Experts of a small language model: vocabulary 16384, 47.5M parameters.
Below are experts of layer 7 (counted from 0) of a mixture-of-experts language model. Rows are named up (a neuron's input weights, with its number), down (a neuron's output weights, with its number) and show model dimensions 256-319. Each number is 128 + 24 x the weight over its row's rms, rounded and kept within 0 to 255. Numbers have three digits each.
Before each expert's rows: "raises" lists some tokens whose logits its average output raises strongly, later layers aside. This comes from a sample of Wikipedia text that the model never trained on.

# expert 19
raises: " ", " March", " April", " October", " February", " August"
up0:113100063141159119093098102148166195129116125101155126117154139131090100139110086116081129119146130113156125100121136114108111078120129151062143078097083126120165129138107157126161132082148149
down0:151089119147107147149082173191142103111123116166114122125106106119138088158167100131122168120159137140115099109164098089152137138145141118106115130108112110125141109071062129129113118168153149
up1:122117108126110128131160105105145118141156121089109107151122096103159113144123143149124102104134102162139120136110099176143140129119136147121096112150142120124149130128092124049100139147138117
down1:106126159078131148100121117133086122130108131168142114130154145133109139111113122143134140138132075107121127109145144137132151145180167133119132130162146157128142130130132101143084089132089120
up2:153108132159100132113079110100090138165127123139151137144127177140128112091163185119147098129150119147131113133126101076140156121115092121156124184150093134121148131157139138129150136121138133
down2:109097126143122151136113124117174135126124147154158123097124113116144106107110099120091138152112136148155114163119091142126175161108108129090122117144146154105158127106116179120163192125120113
up3:130104141107103141116133118111142138121151111149160125116113146128122126154118133172170080144150172098116122160125111143152154124120125144134150162082121180162150146172174150155131140141174102
down3:145139155129157098140111122118142168110105144097158101147086131171112126072074117080133117194142102090139119105096117144125155105133175138078151157126128096128140137160119095114121137169095160
up4:152109145160111124128159125124151136139138129140135103131157179152161153135117107098141177081120128149157163103110120088114114152109090128118125105123119110140121152113151142087164106091128110
down4:135125112102147161156149133114097144108148155105124094108170120118131170112148085159100122127145160137084103130141157117117132137142125131168105102136136149098189118162111111143118132110157133
up5:132115130112100150115152091104176125150133122145186094142141136135106163141144115119164128121154122149132137108093110128137149105145123117131075114141121156152155160129121130117149130062132119
down5:107148126093135121119123107133112106099160169109093117077186128126156119132127137134093145118119122124094138118086115129152100143172150173168124100112111089138176093152109118136149135074145153
up6:115097150123130092154139158111156104116126104171139129121125161172126139121132143174095128128166165154128120134154137124117130121149153100167203146094103160152142107142092147154152187140085138
down6:110133127113131126128153115107092090139103151108149153140163096126132109086138092101134146165143125104139160142118137135134109136154138148126130175129114192138147116124143144160097135143110151
up7:158131112116141084141148155141134152148135089148130092117122157118152145120113154126143187127122119108109147114128148056133129128160100130147158134131124127155129117101147145131118112122092145
down7:165130113111129144150123187128152146135126147144112104121094149119106118122120133073149149127150151182150111166114141098140129142128120124150156100114144142113122124166148165146143088124094069
up8:127126156119085132190174104124125087076163181142131128112114136168138110143099123147093117139143120087099109111133109150132076127134130100151126130106121117098111135104110108109125134126150140
down8:096139152127115108134127150137134113157173113130125107120105126124130146108130149116111127113137109129191134100171164091124127107167134109101121137160122137111134093149095186122112077155114095
up9:115094143159112106128136153140125089118156133093149159108121139111084139120095118135114132128120149123162169108113143151142147114146094101100114113143089086136154137145117134121144137124181129
down9:108107132109136131172177127162147163125160177118136137105113135149137114115127103129143150128131140170091130086141174133089103119120134139131155108116150078126149080140101119124151115144144127
up10:133109123180141180112132116103131117104134104081109086116110168166135107147120120104089085152130110131119132079138135113140174135141144144125124109122104116111158125117127163092125155112120138
down10:108091151130130099143133164124172119134154138147106119153110118109154118120138160131115158152148112169116122132137148106090141173108138146137171133120103108142175114122125125144130104186099122
up11:120154126079112135145140111130118093075104120145132104124146145123116137074167129107133151096163147185161137123147144127127142138138120133180151117132113161114145131149147171086151196144114113
down11:118172120115161121117136125156117139130130123119121090105118090110134125096155098133145125154130110106114151176106141129129114113143136136134090163139114160134138127115097149117119164105159138
up12:132150157107081114096138102131139095126091085144113131143169125127115143155159083124134138123186176111143138106122158127119136143200100123158141084154131133140135148117175180102090086127140152
down12:119134162148123159138133113133111114149161117107134142157156136109150146134106143147144112109157137107132138142122142141098148147138122153129134161110125152185106130144128144159140145103106140
up13:088155133141118150154137127142145152081150129119123129109092114127178123117134137124105151112154118135100128141124106137092086135131174134152121118160154092127126122148061111115111087146088133
down13:140132148104129136129101089101144125116135118087098094128139132079137119089132148110159114144132135122124102116089151156130111095143151109107145128136155133150133131140160106145133129121117136
up14:121121114150107135119134133108130115140158094146141145118078123150134095098146101127120108147147104157121116130139100080121143133142131142138189134172130151176124118092107124094128132111165105
down14:143116070132120129143110113151141165142090112105115145132123162150148120112121119105144145116104163139143154136102163135144149121125145124101117147116117139125121145171130136115165112082111117
up15:128128111124119128113143120110115090118148104114164132138193150144090136129183131175175104164114122158164121091134129115128157111104096103139120147123094223124155155160126125150134124132093121
down15:167172136131114122127084148147165192158140155155106134144139106144123124108131157122120143093143132135144140116135101169137098151132141138106164125146142106143141146089134127090078123121152098

# expert 16
raises: "-", "ing", "s", "in"
up0:126104134133112146208156099125148089153186107141149151119115145114098136162114150147149145138136158091122062104126109109108158150154088123099141144149119119107158086111074115118193097104147118
down0:112132104109116125087090117148112150111129139172065145106111132092115115106114133123156135081139140138125102118107156123132137126136151149148130098132154158124115136123160156140130135120195128
up1:142092149120091106147099128114129153078121138080127132166122140161099134116092152156120085159111102130084112129142140177118114127118095126099137162108134100144156120082115137130118134125175132
down1:095155171095184128100154141151123153134132150160129109136148100101163151170116129139097180103089141137080104106109119141113140119142116163104120116100122123082200113149161113096039124141139166
up2:176119140155093146114122090158082119115155136093109094102122106126097130128098095135133116151103156139163100154148108145126120128131170113154096129141151176168074140127190127128138173188106121
down2:140151070102159163102179136121098130107143142188135108086117095091149157153162115137111125164103133129087126079107122092132133120131122091087131107107146152115101146121136206118153158107164159
up3:163164127082075122119174132089146133091081089115080151089163098148145092111152130163155161104112156124134108102167118068127131127161081123158148120113105120161092116129150104138133126107094091
down3:164137164116166123115160103107120153151121108112119185127150099089173125141072141117145130083098121103100150132113153155107151140114145114148141101101113123148087145136111157119171091144143143
up4:157077142170147150183151101159118121121131128110132127189101077081123082137093140131116102102146135130132130090156146170106139092136117085161146135131130142176128118108134126066132159105117131
down4:136105158179127133103149082147118089137146164121104108125072119116134097132144105110127121122097138110153148124137081164094138116139122125141099139099127152120115117124159116133128131145129161
up5:118134136137102152093114102094141115163124098131118126108119108108103123083140117169190111130127131134127149113109157132133154125108117137123122157146079134117117127102113128107122121132159121
down5:143146173048145150099121132115129132129114133157142157120119130157112099149125102164094107126094151117117114116120110099216135173134157131120131091105142115116108143133096124130103188118159141
up6:142124127138149134120139128111120169149138162148136124129109117133102148110128080147141127117147135173131113152110126134156119115121175128139175124108130104186155167123095132120144126150087099
down6:104117159144135175106102121125106107126107131143178121095129137115162125141121161159112138145140127113113143125174151173092116100111143107107129119147137106156098100143186135139162106136152133
up7:076143108121103192129121121110118122112097112147158148154116069161092107155141136116094137144124136128109090120105110125094136126155110139133126127133132110129187143109125159156163108093142135
down7:107152169096128135108123109102130151160154123129110084108142143109141175129122112170147115167101129133079133132153096129156148140137121154125142094082137123157074111122174127138070137139102114
up8:143147122151139143081076127140165093126127155128158141164119161142143096126155105129162112118129135100119128131189107105129083079130117105113104162127127138123175105125129141110107104133127104
down8:097167113091097091111112132104093099124090128109125158154158109142101130133144102151098137138119121129151141129115083125175135135159143113127128105146098082117143152161131114180134123116131145
up9:124142103102109113139114138148147096098120105137129163129150139158150120108114116139105112148126152160121127142144147146116095117125145110121133126139071091140100135181137127146128085078155169
down9:138133114090166147163114080116123122138151120108109148117154105102140122134122091116131112119149144081135121079146151135116095171128108148120126147151140135122107129172151113123156147102129152
up10:124122120158105131133128078089143158127107086119137069138155126120131103084126108124129103158170133104141149081101097141116145138095167096102110131135117096165130159129107142115135089061121142
down10:135125182109166105137130152107180132142155146160123136113139079160136140121162102123114131146116195083131148131091068098160116132162150123110136134141092093145103111145144113154127139135145149
up11:092164128142101116127140119125106146097107095157140148137169116101088107107118132125118111172131144148124174159157104127078121116128112089154117160166103095118132142178139151155157134106130120
down11:119110140140124139124146118143119137137134140104124152129147087091179084127136106087093143104089161087148144162190115105158158134148105128088130107145105173140115097188133119074150150119119120
up12:116143093133096121107150154125148133103137073137133114136160160099162075106123129125112120148147124086104183096173153101118158133111113110137146137100135123157179139116118140117146105107146119
down12:168127109146177146155168111183166116142117146139115176107132150124096167109121130125097151086100129139106126117131138153107132160141202121104112140138107155156136108118183111114108127146130137
up13:129117124119139107086140140120104136139118084131143134092134127141094124139131157123129147149176164093136115110127153128126113162120110134143142134132113145131086073160091138103146125143138140
down13:144108124126116137157084154103185082139150144124135144099145124161126132134122095106122133103112149137115140140139130105081150125099113141159062079143127130164160095161137133147139157106118121
up14:141115116137097100129104156123168131147144094133132120152104076126092082137088117115102126176151113086123079102120137154115159141136127077161124103114106112142098135121136151098145102116123170
down14:122129143112131130110128182169117131154136165115146133104144153111113135130094168141129128174090079100157072101151130083145119119139118096125121138141151164175166164155153108122144108108121121
up15:129112120136120129127138125182123102089159148091119112111174104166158153113124138110094153128158105176142137106117157129135121112155081106163125120158165122083165151125177171101131149122096140
down15:063128105130158104097155126150160077132172140140105118101118127130146098085157119107112147144132142130102128157140175137090109075141085158101123148154100135133159133138152125118180130141107115

# expert 1
raises: "b", "m", ",", "1", "-", "f"
up0:149131106125123149150136092130129153099154072065139103157138168135118149159170134097080136170145150157106102158124094148149152175161134135137154145139101117118117186154119123150100124132118094
down0:106148117133136088159114118142129120115143163132120135125124109126126104120084119120150124115101160133137150146109144121147144164077156136127148158149163139162109151108117098163173118171124152
up1:172115127121088160109161152080153167116148124108132073155121160108115120117121130151129084154084145106146121114100123120079137184115105141137166113139147120141113147142143122118123104141177094
down1:076094117130125121148120122092139114207135130143140146134083109129117118133140100114126156097144097132156140134130156125139133144097108116111137151135132143139150165135083078113089143102127109
up2:106111109134104154154113096082146150116129115082169131104151118118159146139144147050163122173128121123098136141116107137159133108082112119137151107116173138135108119123088120133132095117123135
down2:114141087112113102113098125130110143138119161092120162150167110146135123063125090131116110106119132114104150141086087115151163098120118089105105163118132136107159131127110128103186186122123136
up3:091110145168093150154129120134129112130126146091128135155102150130136179110133127129131149097126109106138174121122146108105126153145123121144136131068134114152161086122093133107149095122142133
down3:126102160151098157128132156138142112171178116091160096157124132107148135136120088103104115162089109118078137120111132108139137156122154137115117119159138114126153137128125135114186171137158162
up4:117098181131128152153110118110136128167101125119111157153148149121135184117111140174110137163122190115078118113123129175115144106116107151108153158085142139096159144100157138114142121127143123
down4:105142102130103098132179134162123128137098122104123122142094124099096153110186112099140144154162135183124154138102159145107070132138157159151142114103147097119086124126129150154119134173128155
up5:153117133112077087125112118108133153153108080124147152124118134100078144157107127147128075185139070135130103146158157142097160149105135134124125161146121090108164158082147124163125068127130107
down5:105131091135079140163101125142147077127105125156114109103154109136130121126159091122124117133144095115131178113075160122141137123143143150130140130120137139115110159138143150159121132082116130
up6:118108114116138133106139154143131157103163105092125132123137139140148147203127138151167094139147129142139131151141145158109100113083184129133159143132096144110133141145165123131148134144130125
down6:105127140117157107159114117144116124132085110084114161175151126118073151133097136070184158098122173140166177119156175109158133149108107136118131121110143105117143108139133123119112110134152161
up7:138155145186107119136168117110110088077144053106111145127154115096109146147170149148123116138126138064093176117098099128161151128157079090112136127130083093143126166141116101089147133121107149
down7:143112089149126163127085143112123174084131163111178122158157131183138105131113141091155130112131113182094110098135101129144099101132097135131115062146084123129123155130129169117131149152142167
up8:142155127102161186106135146111100142149114132161121125108154162145177146137105152191137132080122136138133153130147126129128122118125155114145136158128145136111167160151197149114096140128132127
down8:187116156123125114154070126138133089118146126117163096146097123136147139128094132183134135123138123150112130112166084112113163154113114142096132127146113120144138148128102145127168102095147124
up9:189158134103138136101126123089095143142081080113150155127157073177138193125128122135123125149153117146131139146156125083127127120118110121124163147117131171161144166194174126164136101114166136
down9:151141116107127154157099176172104152121140170123116119096139137143116173157139161182148126114116109160135121153102128135128098122111126096124158165086100171110123126091121136150100151122121146
up10:118123121148101171150126116125139145151136130137151125144167145143153142140138158193146172089095130138141117105086150139121151120092108122099122121124127119115115143137147153151118143136124091
down10:106142120122126119103095123119099131121128150108194113081121126114116165119113139141112128094122120120126172145133163143195140107145138142091130138145183119135115107118129165118161130108158073
up11:123119119142135146169109148094124089098127145116120077146124158177106146156133131158148117158115135145089101131124150137166109137125126127108134147064134106174157078104167171095137127108114115
down11:144117076144138117128116132122151149169111112099152144167140158100125111146169126137056132141090142122124164105170127106108114137103112171129131113139088139090172135123124103127152151123141152
up12:160098091119139137114130126111128115171052098138131099131121157123115131071105115099143127143108155148104113124096127088107110135114130105152115096108136143194161133107143149096156095135153123
down12:135142123114180131172145136134121131135132152100126145135126135097106193128138097097087125152150148100105150098161146129119132160131139141107156132128150150158137104092136170164124165126108098
up13:103124118105119146137167105178147105119133142137127144109158129132142150164114158131141145147148127125139138149141126135127155156117094109164162135138096095122103131123105116140183124122126106
down13:130124151119147095099125116132110087149143132119092128111106121148162113175135133177149089114132117107149190123129144107134183121133136138111114111157139111130110154146121112167144079117090128
up14:178150125124107152132161132163166106113141150110118119149165164136099126107135183119089142124124144137112133088129113112151077092094084131106119142087099088106129115134127131068084083126110124
down14:128129113115125101113123138121118157132105139089095150101155132090143148132110102110110154101125152168154160130110106106085147128122123142159120133123164117078077134162153078081124145128167109
up15:135157107097101151129134116124124161132131103082106123163113112124114167129147105170093130165121139162114123107126105143093153132114164131098115130125142129131123171158154135150092131127138116
down15:148145147136138117115107132086122192090130139126100107159088088108128153136104161084130132144116130145131132114141129117115127136142116126129120136143123170142157146132103081108067110139184163

# expert 3
raises: "ice", "ach", "able", "ers", "ally"
up0:172096120111116135116183112121145102100100137130134136155156136162105145127117125158142156143106117122164104164136087123113099131126095118128133081102069135151128133141138140131145127087110105
down0:165155109148145141177127122118082112115127098138130137143171125128123128143142127108124129147156123154149134110141105125128099125084096122143101152166170160136101100067155116170146120149135137
up1:157115117126095148121118123095131136129150143062120118129158141117112127148079168128152130149145148142107123118126090119083111161102125118125121099124124122180145133146188137121135099110122137
down1:111156112098169107118108094125173153080161147140163138151132116122138138095097142101117122127146095148147126109125121184145155132113138154106134101115119158099090108152142159103169107090116123
up2:100108108108110118153130134089132146111136182101172115133141138164121146128146099102134162188168067163145115181107158121100133149149108151142148117118126111142136135129104152151139117165125117
down2:138167128126101115084069167153119105082152122161141129151094141131137107123156111100143097110124106157132131155068119108081154138099101126125106120129076145108126100109118139129133146095164134
up3:142077119185112146102142147148113097127139105136153116111143145122109128150100165103167129150129133078093113103142157111124179134112104106115189137126130117142135105120139121168096092100138065
down3:128094131164134068106126121132130121146106130071133144061131091093149119145129135111144139157095125122128136115095110153133083124139130168133120162137148132110113130124119101146105123161151121
up4:184141126103110117150091108096171113100155142141080154155144119147120121108156138099149080121107119143124165136146137120109132092105098111141152131142110147101121110116095124127131156149109170
down4:120101140123128127116082140104127170100116147134174119119147149130100141126123102143166092162121162135152157119137141134085117095121169126137160097162109170134101092126115117077136141121120111
up5:116151085139104107062082110157112184115114112148177136103125143130124148099121143154111111100111120134137135128166155169135144126167108116114125103151108112138102112160090128129146112111158148
down5:117128099128130098116143075112134125126139140132136118109145153127125104105153143126142151137126102137130165148136131125132115123124124085122150107140145169126186156178123140115153161131078119
up6:090146127112117116127123100101125144136101144138162108129134126157132143101177087118162141156171106167116116154147145170161150093141124150125128112147113127145105141070127118099130131160133116
down6:146135123138102116172105137115117124105152151150089148102155137151131117132135107108140174130127131154133101162120150126152100119141080141118122107088125127115122086148135138138136109128144115
up7:158118143147105104123161153119171183101095135125137151148146136148130100061159125159142063168165181121086171131154121117146141146135141068141171165109113105160135119166128102138126117139121112
down7:153114136098076123137099133094137162137127146136105138147140146177166119143132140117122132131143137119157095124126101160133107149147092154153088163154094105107168101107143126164143152134140136
up8:107114135145106132092125114077096138114156105139153118116141115143137128120132178092096087174178145146140113073092101082157104113136103142134146147118124116118177142117107163099125123112136159
down8:103099098102119153102132127151154111162131122114122104176081128087120128140118092165099143177131124083098158110136081123101118138155126114148142120099081113105112115159135109086126136109122148
up9:125122144136109124129072114113130156154101124163132126118128127123162121149141138128122111132130112116100119130102146099140121090116110133111134115121139064118134099094096149105162135101147139
down9:156111143142140149125132117125069104166132143124178125148144134080181089129132144093145084107100117130086136125144141143138150124120129095120135169134116091109102126092150112113151118157128127
up10:168087131120139170130122101122189112138123104114108107090155117151121120157153156127111114127136105106080129088136114158128102134156138132089144168071108151123105112127114175073117100113132094
down10:136163117120079112118099136125116137160162145133098131085107155123140125099179132164160112135134148122170112146127112158151167124141133128109105110138177134136152137118129121157130131114097113
up11:126130095132090150094136141112139133129099121111135162155145105085115114104083105103114130195158129126135093119159140102125159141132092121143156126164138102077104117117105209171140129097121122
down11:144128113130113170178145136176111144085124117156127135118156108164114120143129142140142154116099129113104179150102110128113159159161111135143127135113131111130109105141144157121120149124137170
up12:112101085099122075131127161097109134136174156142153100125126143135109126151146094113095155148124109158115130116132178161150137105170152106103113160143133190146139094131135121123160119086149095
down12:138083137086159088168154124137129133138134127130120154126101111153118141107115126072106095162089096089121148086120117157112098132144171134140138110127102098168108121093129095082115131127185155
up13:111134163133112109099127110107135115166145129133115129127084104152117171129133158146161123121129122146131150174131166084132125102116124142130162125114077115141137169123142097147151099118144126
down13:119130131097147142121107118139091095086167151128137188173153128122119142123145157135099129133091136101140148134139115125131167107122088134114133082116125104123116151145110123166138122112134115
up14:101123152080106135105160133143142117105132101170128125144119132121065138105148119137113160095094153155164112146116112116100096138150121129076131118120084134173130126150093179113132146110169160
down14:144130146139129123114117133106123131138097138111087137133121155143170127091109078135132155137119129075118103100138125118159155128095154113147105088121170117121132119092140119091113131172151144
up15:169141141126133147158147115046163143111145126116117138125150093160085141139129143139132091159155111146150145150150173132129175147165111100165130106105085107150143117110101124118168076102149127
down15:129134106137146139129110109143128130112137138134166125087100141120112128189139134153183131128114130133127130139114124157137140116123149133118148156137104147142125135088158113187173131125170117

# expert 9
raises: "ing", "-", "ed", "s", "is", "ers"
up0:107075131134152119129160134107176101141142112102138116117131112138135132108157152106158179108099113122115117080111058069107079134118118114142126140121122130120097126153137161081107151118111134
down0:112150139111107142098088133121113175138138140052143160170146107157114139089168122136121139133150103116126127101148103114108109108115135128118078170119165158130119096122103136077090129124119117
up1:127127122181099098140136156162124162130113139161117111111150112137140139142112142155126158146105139109074118073084155139156138128151082115117126119127137165137111092112129108126136103119137139
down1:112142139113161139112164146116098112146140102140128121143149134121085083078123100150138150139105143145118096114119155142174104078138123115116141148106109150166151108064120144183111117169103096
up2:130149150096083099094124141125095134127105140119129110156112078159154153135135145148101135139144150102114095111122094156120113140150120122134128109120067106117148086112129161131118145145124122
down2:116157127083150095106144141103137105109093137111152141138140128104117124118122118072151151114111156101141149141153137121153105141142110148137111136133149084165141088093128143115135140115112105
up3:115129112104136141109144133117143139114125148132137145144128182126126142078091111111128128109117130168139144118153138127130158117144105107131162132173128120139162173115160163137198120108112111
down3:148177107128105104129113166172137145162123130120126142098129083130108117148097125120117146110121111108127118151159136140129116134105101110152110140142125099175137128150125113152126127110093170
up4:133117110141104135177093138104151095150148145087160145144140153125139086138187164119160073176187129126098135162131148099149108118126107097141126168137121186118156146116132151074126106107115140
down4:107140149101142142172141099137093119120141159111147158081117128102137129152144101119129142144123145192115122110125169129098091115108103113185106153152161147100125153118113115107089148134099172
up5:130136130084069127143125132154091094174098133186150135123138127095182128154124111127151149116105130091115131131167164162134128129101134130155123114111149127160146163125151137134153104127147176
down5:163144112086116120133104139155082125135131135150085172128161084109134101147098157130106151119149141082098158131161090101140127140126094151111106115139145145130145131141090090128119129151140146
up6:137152088131099143118125179103131158082077158098148157177138137141136142130120137123138100114145132121134071145114098141154115136148141109119127156100136148102141146141140130103117125108174110
down6:141150110149140091131117112145142132136108072143117141128185121109133144158154135084153144103114127160142065096136109072113165171120142122128127108117130131114132088123123145109142129135155151
up7:163088112125206164143142109161125121102135126111135101146123170129173101139155150126101084144167126129148140136131124149119118116159109104093136101093157155110137127143149188154129142102109142
down7:128136141126119086131134119129118093078126143120074135164122075137103101159140146129122137132151138113110143076120158120139178125147126112145127152107153099139121130143169138140185147121096137
up8:153120138106104137125120083119133115127145123115140173069129118158107123175136117144147132127148172143105145144154117091113135113153114119157107147114149110182116154156138131121135088121167143
down8:115152107150121112139106095082136077124144125172145133117108120159126096093106108123096099135111130137117132108112154163130155111146098148139113133145137134118138103129136109130155117138158159
up9:126084135154115122115132165045126123080123176158128143107113151157128132096128132131153111110120125131154117143110120094136121103136129122115131178096108093136131087138135145107122136123123139
down9:146149141139141121100098128082120144121126179131132107141137101152120192140137134118164140154144129176184092158122119130165120093109142144148123135123116118151144124170087159110136085134152093
up10:112128156134096159127105180109105169096098101127141124101122154146143143097148172149129114136125154095123112171119102090163106147151157131116193104112133108135085125150138132137131076140131142
down10:131149133136154183118143135150091145157166135105098160122175128090132133099160145132156130148127141134111098153118147093165083105085099129136174100163166101147124147144131139128083132111149111
up11:156140139090095129128155132110139120112148092113158165133105125162131106112186105155115100157094163153143103103126169134174130138145135148153164136142151159155119124168149132115115112112091129
down11:149132216160115129114175117132128086144127157136139126092102144119143153103115130125140103136115105111098124134146159123105125114158116142106141141131164122119067177087127124126147147075131139
up12:119105133125146155136109177132125133078126115123095152124128097155155116118151130134152129111136148162112121144122092136128102157113120138132121141098120136129091120116147128115165121175128153
down12:156130117142087166111119094133107096145088184176143143112153145157101124142152111154125130149139176074090108138088165145109125110098103161169132112110125081142124119113079102177134135109124107
up13:133128111109120126139130142128139166131148152108091141109137127135128101109168124138112137106146143107125126134134128106125100120173156128123094152114124088140141186103107134140114111147142074
down13:157105167143140094163131094112108124142138141116132109144119149150137123125111131116128113148109157126092144122129115149090095131175143159114133123113090150140126095089139143100091152133096157
up14:117121128107101139133165134111099132141177118157134089116149133113090121111081123149137120159113150136134130117095111116095113124183109119151155127110164100130109140126141154132121123120135102
down14:143172103130124105124116121131141136113124120141116113126140117109098162115147111147153118097156149171147137122117101159145164169107137159113132165132137112165140160128124112090075101167139103
up15:118118116124110133146158145126177116107147131153144130147164132139105170116098163130174108098154136117107165104155114144127161110122128091131160098172146086165155138103118139164140121091109097
down15:122130139152105095128177191098167200109177119097095126089170112129129099133158145158155159126153158150166122129132122112138140075135122144118138122125124120121137124161139105093119134155125138

# expert 2
raises: "1", "4", "0", "3", "2"
up0:105111112097133098093125157132159151116152100118110123167115167116076108130152154137144163145117177153118147168135142094129140162127112152097140135092097144104070112139138106114134128149126089
down0:128118107149142172096141153118138134134156128143100142086079143134095151139129127145159129118174140130120088096133116101114122130136118136101135111166157125151142084140167177072171080145148116
up1:145118125089119094122143110147144127136121071175137048130107140128123154136136093127128098141127135135102087144107156102119154167127128140135169131159174142107119151149147159130115131113121098
down1:091122087142125122152157119108151186126109139118096138103137118130091074164151140126177117098137119120137143113115134140125144110104126156138150127123177181088153128156137127113145142113140143
up2:125098145108155121133125132107147136132105158121097120097154142115093103065154137162113138163131136157152106087137104146148147144108133108136132128165164135116162114141130114147116128157172127
down2:087146134153175133117142119113137109187099113122134143125177149103135126106147131149128095186113133143185133087124129090146136141142160143165141159128134097148127108122150152081109083090166127
up3:107115086108078117107083161144119139156147094138165137139153148112142137137127160152136148140133074117126113083168117116127113122121102155082146181162081145131155165142147137170125163085149110
down3:104124186153123122164132179113118159162146159101095150156138134124093082133139128123125132124140158135096149157119117104147156121116109104100130130107170111144091115103133142137201187136146115
up4:110089133151144123105097105140104118122137119106131146131150127131120115114155113129130116107144103143077110105147125107112084083118105112115118159130168149154095112156172158079154145111138110
down4:102120166106096101113149183134114165113166121115110139122126115069093134150119127131099195140134185137119128130142119137146134123142136125123179109104150114150098130079132070132137161147164133
up5:151121139158153119127124168102184113114099068087098142134101138110138188108142144108127142114153161117097130139137148114142114162092141151120134137094141113127148123147093148123144142115099113
down5:143148126123120088123112091131102136111133130103087144115172141132173094138141119137088099094177183107128157139135165113123119138131141080125136122125133167133133140140172102151127086161141165
up6:122112136125093103134147169132136136163162094153129131119164157110086126136123080109144175127115083103117156097117133095119154133131105122135128151153141129117120118150142088176110138098155089
down6:129089167137110163090110151093108122126131119124143073183096123131126146119085123147155097133121132135106121138142101109125138152119111089096092127104135130165140092104153155118167125154141127
up7:184108110132126135116102074126180108088097132153139116097148131132114108132161117146142096118138133086134081153116161116123106091128119090140104116103130113155161150096099174087177119087089158
down7:141141129142139101089130119104092108092156126079085135130108123113112112120154066111113142151127124122119127112090143149118139099145143153124166154082131108134147136137107102152170130137093124
up8:128153153146139118115084188125118155160142144128117130096133141103132173127124108155153139153096144165146113112110120129109141104112109125121157184115120102116078159088179133126095157115154091
down8:139133115142106120122130107091135082137127108138158143132139105118126128144123114140077141143166122086142091135098094126156111132117108075124116138147126107153153135107153149133245154148141156
up9:114193142132112144149176109118135137163126157137112120129106154142130157125110128115107127137130098213131119136098156134157169126104142136176152103097103107095138080123086103079157149126120124
down9:115134148114068171127144108161121133115136125127107137075117178118110197157101144121155152128110126180119106151118119107114129121100168123069133137101117074154126119112142138125108150127145117
up10:116140161143115119107144153122143067137150089103151114153144131162090182130167128090141152165151132103147160138108125131166094173160150135093124121118132164129142124119176158157136157161153138
down10:113083123127157130120096148127140123138149123144145121107111127099124091115144127138119143145142107158101101144131104124140147148127137126121142104138158105152139126134126183115169116097146142
up11:125143154109134102111131156095115143159145091180122110119164130118156103090118086135146159133103144123119131133140157053134168114113135148135131111138137145116139123162128112135106087122114078
down11:117173097178143108134133111131143173083184134114107136102138113145105084126146177120155084101116124095104101133108136164116114124082181154125136144132132150123100132110125086089088112130105145
up12:169157122094113139117116111186103127110173143131104131106154136160152124142113170143111108159117111142096148162150141146157158118142077133121129130117142143109154142129110123148147122122147138
down12:127106111148123142107143111115139138141128128104113155100160117131135129146125156089094132128132141147121141182105118108116133126102144168116143144119097112123122145131110094124100110136095155
up13:081116139103118116143145140120147136122144148164154129108104105146150111183113126111120149141152106175103110127141116118141139133166130143095115149130163153105140126084078119107162121111164118
down13:141096130118146118100088139093100107130129150117138142124133141119118155153124155125110153144100100129118143115133109108111185091137131172168143087123125124117070133116136078095156124147139130
up14:141144118096131130131149130110117137157144134124196080117105168133132109092128130120100118104119127129112116220136157091123085156134157151178130121128135127146136114151134130155134205142150128
down14:128125117124131096170149118139154148123134127114117072131181134150107123101097134125126153086155108102140169166116146103160131137129127135164136152074113107161139104102103135149152152131130139
up15:130139204141134142140151130118143149163121151090135110107103128109127159111105137083112131088138189167154133166121140144143097103116147065168108165117104132153120150141181143134138132070103089
down15:158163124187130138172138150129112152157139111115122153119147165131131115148158132136148104140092147111100159136122121104100144133122154137080158112146120123118133094163112142138074124130144113